Weights of a small mixture-of-experts language model, trained from scratch on English Wikipedia: 192 experts in each of 10 layers, a variant of SOAP for the experts.
Below are experts of layer 3 (counted from 0) of a mixture-of-experts language model. Rows are named router (the router's row for the expert) and show model dimensions 0-95. Each number is 128 + 32 x the weight over its row's rms, rounded and kept within 0 to 255. Numbers have three digits each.
Before each expert's rows: a language model's description of what the expert responds to. This comes from a sample of Wikipedia text that the model never trained on.

# expert 44
What it handles: Second word pieces. Second piece of a word after an initial letter or prefix, like C-ub-an, C-ab-inet, in-f-antry, con-f-irmation, C-amp-aign.
router:098065116117129161182093167187121167091189149121140146117110077167124101119143097115148122107111137142077112147111162214149120157180102161120066126124152097053158113116148160109124118111125078111119136109102150086159163105094111119153098119101173173072064127137095197116139095100159110160

# expert 41
What it handles: Line breaks. Newline tokens ending table rows, infobox fields, list items and paragraphs, typically before a dash, pipe or heading.
router:104128088084140102169122133154076123114181148129152125123095089155122135069122098142133158138126171125103117119117146156132120224131191148154104128174133097108159121134113139075121092070197138072139162095105157112140159095072094201166060148049150121083150135153095138103156108112145120124

# expert 57
What it handles: Compass and place words. Direction and place words like South, North, West, New, High, land, Town, and the low in Fellow.
router:135100093146077174142107156140063139128136141103139190131119101123082118095148101132115150130111123118120121132099174145139126173200143113115118086172136168114144102087148199096064117138172075109202137119107164124157200135103113123185086136079129164054112175118107139103158089067119135141

# expert 25
What it handles: od and bo pieces. Word pieces like od in Methodist, good and Arthropoda, plus Bo, bi, Win, and plus, minus and ampersand signs.
router:121125125104127139152119132157140133180147118091137113071124118146139163100073108144153206122124121140112123144135164158139085148141123168159067107148142121100169130101125169019114085130174119131162165139068137067191154121095055149160116125110122165049098119124083195113110110119094138136

# expert 28
What it handles: e-ending syllable pieces. Word-internal pieces ending in e like te, ne, re, de, as in nineteenth, contemplating, There, necessary, instead.
router:097122099096118119140107191116087135097145081099149156103111113136099088102130104091139160131103098158141101131121187168140079169114136127113084136146157132045138131068161167112107111096184028063165148142144171110140143120113130106182093105112191146123080173161106186132116133105168127100

# expert 27
What it handles: el/il pieces after b, st. Pieces like el, il, ill, s after b, st, g within words and species names, e.g. st-el-lata, main-b-el-t, b-ill, ve-s-sels.
router:078084120109101148136117148132118176159175142116173137138082093151112118069097085110139211118145120139127105140111149186142080159150162136133103140186147151122132096055188153092136109123126117151142145100117175074179148111075094165172120156101119166070090103140071195098118118095146153146

# expert 58
What it handles: Table cell separators. Pipe separators between cells in numeric tables, especially after zeros and other digits, plus semicolons and em dashes in lists.
router:089100126126096111167119192114084176150145100087146163098095126133076115111084135095146176099091144133080110128161134133149107157150143154105110094157196129103162122088143126107156132118183133087130204127088145115185135054127077153157104080101191164120069144147120171097104123063123157120

# expert 37
What it handles: Second-syllable se, ba. Short syllable pieces starting or continuing a word, such as se in seat and security, ba in Sebastian and Bilbao, ju in injuring.
router:104062121102090104215085197136096171152124124116175169138094123137124159105112129109159123120125121154078109140163176134157096167158144148179132104176174114060162102127136173112090123108158062098136128150090133110123183136084057156149104131076185143088120131120070142125098110130120119117

# expert 4
What it handles: Mid-word syllable pieces. Short word-internal pieces after an initial fragment, often before a suffix, such as ven in oven/venue, fin, ell in sell, qu.
router:100076129136103158147154117150121184119145176104173150128118112109095122108078128080138164112076119156104112159141123142146059146135173147134089110200170138096158101104157123090137108108137113078127170133117189074173138139050097168161095137083178152037128120131114170067109106128147109128

# expert 53
What it handles: Adjective-forming suffixes. Adjective endings -al, -ical, -ial, -ary, -ular, -ous attached to stems, e.g. Artificial, Graphical, Missionary, rudimentary, regional.
router:144108116135081139121062158131130136121153071112112181072070130129108159100123081131216127089125086149104128169146182184149096190138162142153122108124127165113151108136152132112178083052148092128124143107113181116193194135097126146152092124111159144111125148123087174113134105087172171109

# expert 60
What it handles: ction pieces and dates. The piece ction in words like section, direction, election, plus month names and commas following years or dates.
router:105094134096065132147134150206074169135139140097108174117110121125117132124135107083166135070106113126078123098154168152145129148154115194155134114142156168100127141121162154111100051094145083126154142157084174133145161109133132150165103139058154149069042118153116157084095086061122130106

# expert 8
What it handles: Place-name endings. Final word pieces of country, place and surname names, especially -ia, -na, -a, as in Roman-ia, Kore-a, Mendo-za.
router:146132111103077150170108134121056146161126084108143201094025107164109135104105121121144137104102111157122124150167159156165092152134187152201112103141153136068169092095160169118100127069141120115165157144111202124127172113091086121133080141097134174091115134125121115120142089104085147113

# expert 63
What it handles: Capitalized opening syllables. Word-initial syllables like Al, Po, Li, Sa, Col, Be starting names or words, plus po inside apocrine, apologizing, poet.
router:133114093139122105142086158133143170097155113116189165099123082138135103109103118111147176074153139164123065143182199137173093142133123124184103115126142172045132122099132167067129128111136040092160160131132147091148170126096053140151117135077155164089110111127098175080111113121122124099

# expert 2
What it handles: Spaces in tables. Bare space tokens, mostly in empty wiki table cells after |, plus numbers before units like sq mi, lb, %.
router:121080106129138135160089165138120144159147091078152155103130101142105129082132119103159192136124157175124087138154139172125091161162151114102111104172151139087125140101130143069094080116165089092149170090125115121181156061105048154147118116089196210107066162163128122101122110075152130128

# expert 34
What it handles: Spaces and gi pieces. Bare space tokens between words or before headings, plus word pieces like gi, pi, ma in Latin species names and loanwords.
router:135134077128134114137082188123115101131154149072143170114123057186113142124141091137127161103104165149127058147128150124135103147165143131124145093147136126075170126094128153067118109093184074122128184112081149148124153086113128186135102138086176216059075142152098178118122087108144123116

# expert 56
What it handles: Mixed word pieces. Assorted word pieces and symbols like ack in acknowledged, la-ck, and arrows, daggers, < and ± in etymology tables.
router:094120103153121164130124157135103130115169118087170142124110111130133099106075100108146157118121133130091081167133153120124112165201117183085108144133153159097117089048123174101088123115142109065139171133106181110154131102123154138222124094087176168025117166149133150102134080121142090149

# expert 43
What it handles: Suffix and verb endings. Word-ending suffixes such as able in enabled and Notable, lect in reflect, ment, ing, plus dollar signs and ampersands in LaTeX.
router:127075103165082148124120132166132131124145122093108118145137107122117126134083083147169173060117118166111077158091157127130127173132162160161110089119151146131142103125108142098096047108149096096152199131065191101193170142120134130156109112069196146067114083156080166128127105091168108139

# expert 49
What it handles: Table cell separators. Pipe characters separating table cells, especially right after row numbers, plus list dashes, slashes and bullets at line starts.
router:106115100077083116129131112148092154154152139044144154089132138169079137098062121166146128105125174172066117154126165134174123169168138139175136090160146160102173059116110161070112115124160099090127189152126202070137133108073108140160112095092150161094117126173110132124116092106118154112

# expert 5
What it handles: Verb inflection suffixes. Word-final verb endings such as -ed and -ing completing a verb stem, e.g. Test-ed, form-ed, bounc-ing, commit-ting.
router:123076070118115111150108173157069113143131155088131124120093121160145142040131070099175195091114116181106107158097133206152063186127138164108113113120169120148135115081122126106134137133161094122170184083133154115186138128092101119142056155112125167070117139169125163135125106116139141135

# expert 29
What it handles: Auxiliary verbs, pronouns. Forms of be and have, plus he, she, not, also, after a subject in narrative prose, e.g. it was, had been, were.
router:106117122107119150137090149128146128165124172106154136117089100138089110119149088115172132119114131193059074124154166144112125142137134217150100153196127151107160124098128123116120091132167135079148160128115153086127163093124116113184124144102193143119098092184059123094133002119128128107

# expert 46
What it handles: Punctuation after digits. Decimal points, commas, colons, dashes and ordinal suffixes following a digit in stats and dates, such as 29.2, 1st, 5th, 2–0.
router:107093114098118122153120116163120169164130115064158133104132126148126104088093122148164214126121145127087081111155165195138070178137133138117119110123156142136119085103125151087100098127182068108146202092122124086167152058121110112167100105077166195089106113169140137087163083117154162146

# expert 59
What it handles: Given-name endings. Final pieces of personal names and name-like words, e.g. Emanuel, Seychellois, Engels, Sumaira, plus whole first names like William, James.
router:112116088100090152167151120135113155145141089131144147085070079148120110076058087127215187058091131148154077169127170149158130140152159133169091111149142165117169130078171145125159090120144106123170123093103196106118173124067106170172105137110129144097122112116150158098147108101116146087

# expert 50
What it handles: Latin-style prefixes. Word-initial prefixes re, con, ex, un, dis, per, pro, sub starting verbs and nouns, such as concluded, performed, experience.
router:110086106130064099216099128169146161138152103119180153107131095159097113132157089096146145123135093111117060156103144161155116158150106158164115093174164120079125104083150183090096125087159106101114138109104140081190149111120097174172070152126146144088099169153057151104114077118145101109

# expert 33
What it handles: en/in name pieces. Syllables en, in, ong, ung inside surnames and place names, often Germanic or Chinese, e.g. He-in-z, Xuef-en-g, Wil-den-s.
router:087101123087110178180126104140145157146149132111155136097098072145104135069121084084151172137114114142077103171151158117145110148150195190144089126123151156058160136119129199085134127120168097075149150073109167141120156138096101143137032146079149128102117162124124159099109087091085136121

# expert 31
What it handles: Consonant cluster pieces. Word-initial or inner consonant pieces such as pr in prolactin and practice, th in path and Method, Th, gr, all in equalled.
router:088098109122110145150110126179136161143136171091145168098133082115114157089092080133129142077042112183094105145149137151135092175109089124154029099165188173114142080119125165083107115091130090079172139142123165123183118107104122153170152123109137149105125155112104200134141113106174121161

# expert 19
What it handles: Mid-name syllables. Syllable pieces after an opening capital letter in names and words, such as re in Tore and Lorenz, we in Norwegian, ver in Overall.
router:109115141121089137189148131138122183145155118103102147117129123103090131099140060081135177117125090156088117148097141171144091155123127181158111115142232151130182136072163136087130101119134097090163171097120192097150171128081082151144111149079163156079097161128123118079128065134155111087

# expert 13
What it handles: Capital initial letters. Single capital letters starting a name or word, mostly people's surnames and proper nouns, such as S in Stahoviak, K in Konda, M.
router:096111097095106121212078136125113169144177164093152137103138104141081139107134136119135187077130168142099106161168140131177112204152148142147121104168159202066195050119113143095109106130122137080157165115125134129161127128075089113161122095102141128111086138196118171144143112107115110100

# expert 52
What it handles: Mid-word en/ul pieces. Word-internal pieces like en, ul, or, da, as in scheduled, regulation, Montenegro, Queen, plus name starts like Al, El, Val.
router:101073126077109161158127151106150163128145132113156179111060128152105174095077084110114161111114154133081077142175158163200076152108158150158055051113156140122149116089161167109084123119128081125145185110086157085132106120071094141143113150121120151090124155105086171088141125126120150106

# expert 21
What it handles: Name-start syllable pieces. Short second pieces right after a capital initial in proper names, e.g. M-on-kton, M-ur-shud, T-on-y, I-re-land.
router:154140077098138128156098180147115173138138111078137152113114128123147115077102123137138138126123147152049100172129147187145111212156107159101088147144150127078181109061152124106123117141125066103172166094134124087151140105086067180124101139100156186093082101222114122115124110115137130148

# expert 18
What it handles: Medial p/op syllables. Inner word pieces with p, op, rop, ut, e.g. envel-op-e, episc-op-al, sharec-rop-pers, app-rop-riate, exec-ut-ive.
router:129131106140156133133071177148121116138174159130136126082105080139111128108108069112154139072105118136132125192175189161217126130150149155170093137166173138034159153130123136084084098086137112080127156115040139143160143067128104120171125104085134151125100133151089128115109087094144120132

# expert 14
What it handles: Mid-word pieces after prefixes. Inner or final pieces of longer words, often after con- or re-, such as Rever-end, curri-cul-um, Cont-est, bi-ography.
router:134085137117068147146109146170114181105126119118133156092126098129126135127109130129211191066074145131048127136136181155156097163158165118157090144161134143081146081115102203122133115127122080120130132116038133124149171116139133129153104109064185171098108100157074164136131095115111101125

# expert 39
What it handles: Word-initial pieces after space. First pieces of a new word split into fragments, e.g. le-ase, le-ather, le-arning, ph-one, pi-ece, in-ve-stments.
router:136120126098156090149119150127131129104182147084146150110117131148128108094100131125130165139106115151097056165125131138112089161143138159110096136152148125061115101088132147089102103105179054108131159083094113124212203126126094140189123104108194192040095136156135166101138110070140156136

# expert 11
What it handles: Mid-word name fragments. Inner word pieces of foreign names and place names, and of some long words, e.g. Assunta, Futuna, Mississippi, Spanish, dysfunction.
router:111102149111127157138100165095124119157221148097160175118125101116111058105123109073150165112136120122114109139166144166160096169124151130151097120158142152093173103107166179107069118094119078113147161099090145079172164118060117142109060121088166185126107149149097214123114093118125131102

# expert 1
What it handles: Numeric digit tokens. Digit pieces and round numbers inside quantities, model designations and tables, such as 100, 000 in 5,000, 00 in 1800.
router:134111085140080157165094188110095136124152126100139124079117121136109144102114113155136150129137129166111088153127151139141108145116177146136133069159145180103160077137145153066089084107157134067175182139095152131153145139103120135155067121054122166023096140167060144154137078107171132138

# expert 61
What it handles: li syllable pieces. Inner syllable pieces, mostly li as in amplifier and blissful, plus chi, fe, o, and, and Di or Pi word starts.
router:120050076126072106145109155136115107129173135108128168150100110157076139132102146120126184150119139118114084140164136152133066131131136112148082140173198162135191099081079173095123102110124047142180147140091138114155173121129077134146098114139157192061076114117111130124145068107127107114

# expert 51
What it handles: Connectives and clause openers. Words like at, since, though, if, now, who and pieces such as ef in effective, often opening a clause or quote.
router:103105120108129170145117139175118169124147135131173136102141122152131071081085137088175123132140104193063082180128152134126102154151094158135128123206178153093181097103159143116151109076131035078136139122091164110188160107135129108147116128070148124078106128131120106077110106076179145134

# expert 6
What it handles: Month names, age piece. Month names and commas after day numbers in dates, plus the piece age in Management, and pieces like fer, put, dge.
router:053121115089068140130142133162075201162117153116098155124108129131112173091074126093212150073101113141087127157112157195130117132174134149149136124166155171105149112103143144092097100140158091095154160128100156103120141079107132145165088114082153143097041123173130171082096126118109132105

# expert 55
What it handles: st and ad endings. Word-final pieces st and ad, as in last, lasting, costs, largest, spread, plus th, nd and ction endings.
router:126106124121132111137092140148114113136147170087131130119105137120093124105126034129135130088049143115075084169168140174115115172169128132143102142144178157113103143125179189093150072058155083049137155132122177142131167080107127126143115127088181160087110126166122124133092095074140153069

# expert 23
What it handles: Spaces in coordinates. Bare space tokens, especially between slashes in coordinate strings, in empty table cells, and after commas before a new word.
router:118125117130147096210090151136116137151161133095165167105135052147135142085124105127155135131101142198114088139142131129120072147154140229128106105124134143098123119090137144085155040110121067104131152115074128129158190117116088160147106138100192165069094155144134128109169117068141108121

# expert 42
What it handles: Time prepositions, action verbs. Whole words after a subject or verb in biographies: after, following, before, during, under, and verbs like join, claim, start.
router:110082111134067152164148142159080138149176146104139169096130107090080137096114140115174134138097098193115107124173157191174114172165170152134083137174153171129129119126092132088111135153157092068141125112120131111158166121107102165171082111057133145077087061144129157164119103068105096095

# expert 45
What it handles: Table column pipes. Pipe separators between table cells, especially after the first column, such as Year | Film or Labour | name.
router:116076111089089129136129171133118113133131126095135157130114071200100158113094113114160145041055145140100117167148199127145119144166130155168110094129159171084203094115150134104132115117184122095140192122093187082157157118131138151153103079050159140113128106150106136147128106100111170117

# expert 36
What it handles: x and s pieces. The letter x and s pieces inside words, e.g. epo-x-ide, Appro-x-imate, mi-x-ed, Netfli-x, exclu-s-ively, plus an and An.
router:138136079136098116174071179105136128169180139110147129117098080149058109074082132118133101125112128123099078161147142138186093134141147149184124118136134172065118122118152165091119043107147113085153162103101153081168154095118093126160083104098169185124136130158131211156140112094140094115

# expert 48
What it handles: Doubled s/t in names. The letters s or t inside proper names, often before a repeated letter, e.g. Ros-s-i, Gre-t-zky, Vi-t-torio, Ta-s-os, Wal-t.
router:147118115130113064174095168110113147158152141055154132086104054140139093118142099108145160103084125175074101150138129159150112183166113151142114116101136166086159100076140177066163112139148115083160180103104174089152135118097079165168108119130114168132120109183136153158101069082171139094

# expert 17
What it handles: Periods in abbreviations. Periods, mostly after a single capital initial, as in species lists (M. lenta), plus U.S., Rep., and www dots; also sentence-final periods.
router:058125087130136131177095170187107152156200096084120146104108041181127131074113082129168169110131144120101087178101146138166130144125124137134103111114135189108150120119126142082113089113135074112138156143120154112126135139102121140165047122101159143078085093164110200148158103105159170136

# expert 22
What it handles: Determiners and possessives. Possessive pronouns and articles opening a noun phrase, plus common adjectives, such as his, its, their, the, new, former, Personal.
router:103096126134081118116075130162113116137148120098157238135113146119066137108127085158191148101136117187086089165128126148131094169168137165154122109150145178096150094127139174104118098123141101069112151067129208089147181128124124136181148118116154137105111103137116166136146046096144158109

# expert 0
What it handles: Mid-word vowel-nasal pieces. Inner word pieces like in, en, z, pp inside longer words and names, e.g. Cha-in-z, pa-in-ting, Val-en-cia, Do-min-ican.
router:138114087117112152174127133153128193138141114113152158105073050114103162064116072080133154131077145140109102142177143129178083142128172174196114093119177141034128120115165169079122109101123115099130132115117177121109167103102113154203101142098129106089097116126129158126098103082144129102

# expert 32
What it handles: ra and com pieces. The piece ra inside words and names (Verrazzano, strains, Fujiwara), and word-initial com or Com before mon, mit, mission.
router:112135100138077102161120127180095143121161075099159178127123108175105073105114120128137144104121124110080074184121116129124098124137150127146082143178231141071120128129151150107094115118185094098125151136054192142142147121111078112163140119130161157064119133185100161124162063083125145143

# expert 3
What it handles: Word-final ate/ent suffixes. Word-ending pieces like ate, ent, ive, ain inside longer words, e.g. pred-ate-s, candid-ate-s, coeffici-ent-s, promin-ent.
router:052126118118087170168116131104107129158170124087109135106122125155058094105121121070167145132130089156077121131144141144141108201147150138154128117158143171121160130168123133059120113095176072103135156108107120093150183081071147136171079124119195122086106194144077151144092092114154168103

# expert 15
What it handles: Blank space tokens. Lone space tokens in tables, lists and taxonomic or election layouts, usually after pipes or line breaks before dashes and †.
router:131099122127104115177107137141136123139150148100164163098149096172111129100107090151164148137106163111115083157137139158113110152151143162137076103126133169081138095113107159072101048111153018099140169079095136125202122119118076164141113103078191163092084147136073117080161118125167148138

# expert 35
What it handles: Small numbers in tables. Standalone numerals, mostly small, in sports scores, statistics tables, semicolon lists and dates, e.g. 2–6, 1–6, July 1.
router:096123079116081122207124198117114140162132128118171134073113145152145140081096126131161176120093146198120084125136166169123083139174164137161111065156145158055155092129113151073123117111162127071194136123107128153162113111093073134152110088092135171116110136183087129087146116102110120115

# expert 16
What it handles: Numbers in lists, tables. Numbers at the start of a line, table cell or range, especially year prefixes like 20 and 19, dates, scores, track numbers.
router:116061105102071146158104139181128159112164133130153156046135120127139132089072078126171122123116088187092126147129178145120117144112127154148093087161177168084163078140142144096106058111157119090143147135106196127153121123099097188138069106069153145092098145144117148145168106084165150127

# expert 20
What it handles: Capital initial pieces. Word-initial capital pieces, mostly U and I, starting United, Union, Under, World, or country codes like ROU.
router:148084111135110163136124178183080141144155125067112207083124090141130128116111091116138136112140149168109104117155164145142119168163153119153106140146195134052186088130154142113114122101165073063152165149105133113135155112071108138155110090048139177108044139142136154107116099134092125094

# expert 30
What it handles: Final-e syllables. Word pieces ending in e, mostly le and se, e.g. Udine-se, noo-se, the-se, ru-le, hand-le, Mar-se-ille.
router:170142079075092117154117199102123145140141089085111178061083127129132114115084074120176149125080113157124095173114171142111105173121153127122108087126190149130144133112130151093098092119162058107170144122109146157136191117096072116148139130106175176090117110178115169117137127065141149068

# expert 24
What it handles: on/man/son name pieces. Pieces on, man, son, ton inside names and words, e.g. Antig-on-ish, Ger-man, Magnus-son, Tax-on-omy, New Caled-on-ia.
router:131072113129088143130144141148154181088161120084123188144057086108104133108085079129211150077129127128091104170152149135199112135132103168176096124160189164099121090110144140106184091106143133056165158104100124119132140107137069160143070134145154162116122137175116159116098104120095140097

# expert 47
What it handles: 'and'/'d' pieces, War. Word pieces like 'and' inside abandon and Bandera, 'd' starting words like drier, and capitalized War, Ad, Ab, Har.
router:149081130106099153165106132213088107141152174085153178095128120174117153069072095101144141111106128134085110150160140154156103127198089142175101099162195117072185112116162149106112120065151095110136124162097145133118134110112107156160089118131175133058088078129105144124110099099145097088

# expert 10
What it handles: Topic nouns, sports/media. Head nouns naming an activity or product in sports and entertainment articles, such as team, football, album, career, plus dash tokens.
router:133118132119081136145096150134085183166135110099149178117124127161108119099117098097188187065118147198123065125119160200127132138161106164113100109160150146128150104109155148104118133109170142079166157105126171096138162032117052148166120112067142161093137163157092143126126102110120100085

# expert 62
What it handles: Clause-ending commas. Commas ending introductory phrases or clauses in prose, as in "At the time," or "in its first four seasons,".
router:140062117148122120112108166137126144118166087093182174091064128148086129111090117080169187071134127168071104135161190142221126137182135138127087086158146176125120109110146142103141065119170107111152142158127136138155131102118117097143090125076141140106069115158121116102145065076151143116

# expert 38
What it handles: me/ma/pa syllables. Short syllables me, ma, pa, ba inside or starting words, like come-back, accom-pa-nied, Me-tropolitan, often near Thai script bytes.
router:149100112089080111134100151185122140157121111087173170106062109162151115121097106098176117133130122165122109162144172150156070179153119140151103123193143132060159103107149155103092120094134065121165148077087175096167142097081105133114156140091201128099091111160127134119077072081161125134

# expert 9
What it handles: Letter p pieces. Lone p and similar consonant pieces mid-word in names and rare words, e.g. sim-p-soni, Tom-p-kins, Al-p-ha, plus Thai byte pieces.
router:131129127092134124186078150171131120145146114126167134081140081135141147065105090114164157107093090177079132142137140188161096163133151174101102142164144131086216112127164153094099096108157049112124208112129157128133164119096083179148103122127111132124123083145118135123125072057168119097

# expert 54
What it handles: la/ra/a syllables. Pieces la, a, ra, ru after a consonant inside words and place names, e.g. F-la-mingo, Ade-la-ide, de-la-y, co-a-stal, port-ra-it.
router:099116093087095118166138158136122142161134129095166187129114115174109087082105096119145157132141114132091081165106135147210072124144172130137072090164185159094213099110128127126087112125156102118200137136110146088131127117090082160115075144127191173122102114171080133139152113070163126114

# expert 12
What it handles: Mid-word s pieces. The piece s inside or ending words, especially the first s of a double s, e.g. Swi-s-s, Gri-s-sett, robe-s, agribusines-s.
router:121112148084073099159100158137097145149194095111173145137096072202119103053122087099162148110081142117127118115151186186149112150136141135159101112145160156079123132111169198118169083132153087061119174087101187125143131136113076145134092141072140141130115104161107152145130080118130155149

# expert 26
What it handles: Name-opening syllables. Word-initial two-letter syllables such as Ma, La, Di, Ca, Ra, Bu, opening names and words like died, digital, divergent.
router:129109118113134102199081161150107145123165093062126221136119118160146139112134115123123183113133161122074037141152166122172079169143112157162073109171151145084157140114147116105094138115135058111136160106086142076160172129083095178138114098110138165110083117148120164090122081120111126108

# expert 40
What it handles: Section-title nouns. Nouns in headings, infobox labels and review tables, such as score, Total, win, name, film, album, plus table divider rows.
router:081105109103100124137126130180092192152159131124118225125135123180143139086110103109144143119099129195126078134134166151131122163158142171168124134144155174118139122120179156092051097126112121138156139101102123120153141075128088156207119094069126148050121108136068111148093092100097126086

# expert 7
What it handles: Table data separators. Commas, dashes, dates and digit pieces inside table rows and citations, plus mid-word pieces such as ue in Puebla and ment in momentum.
router:116124064151125127165094211139100195144113120070135139093085147142120119107090121117168170120125115140057135125129159189144100147121158120123131128130156154114124112124111148058122110105173109065168167124098147075141140072109094127153067123053134183097083141203117116108143089105159130124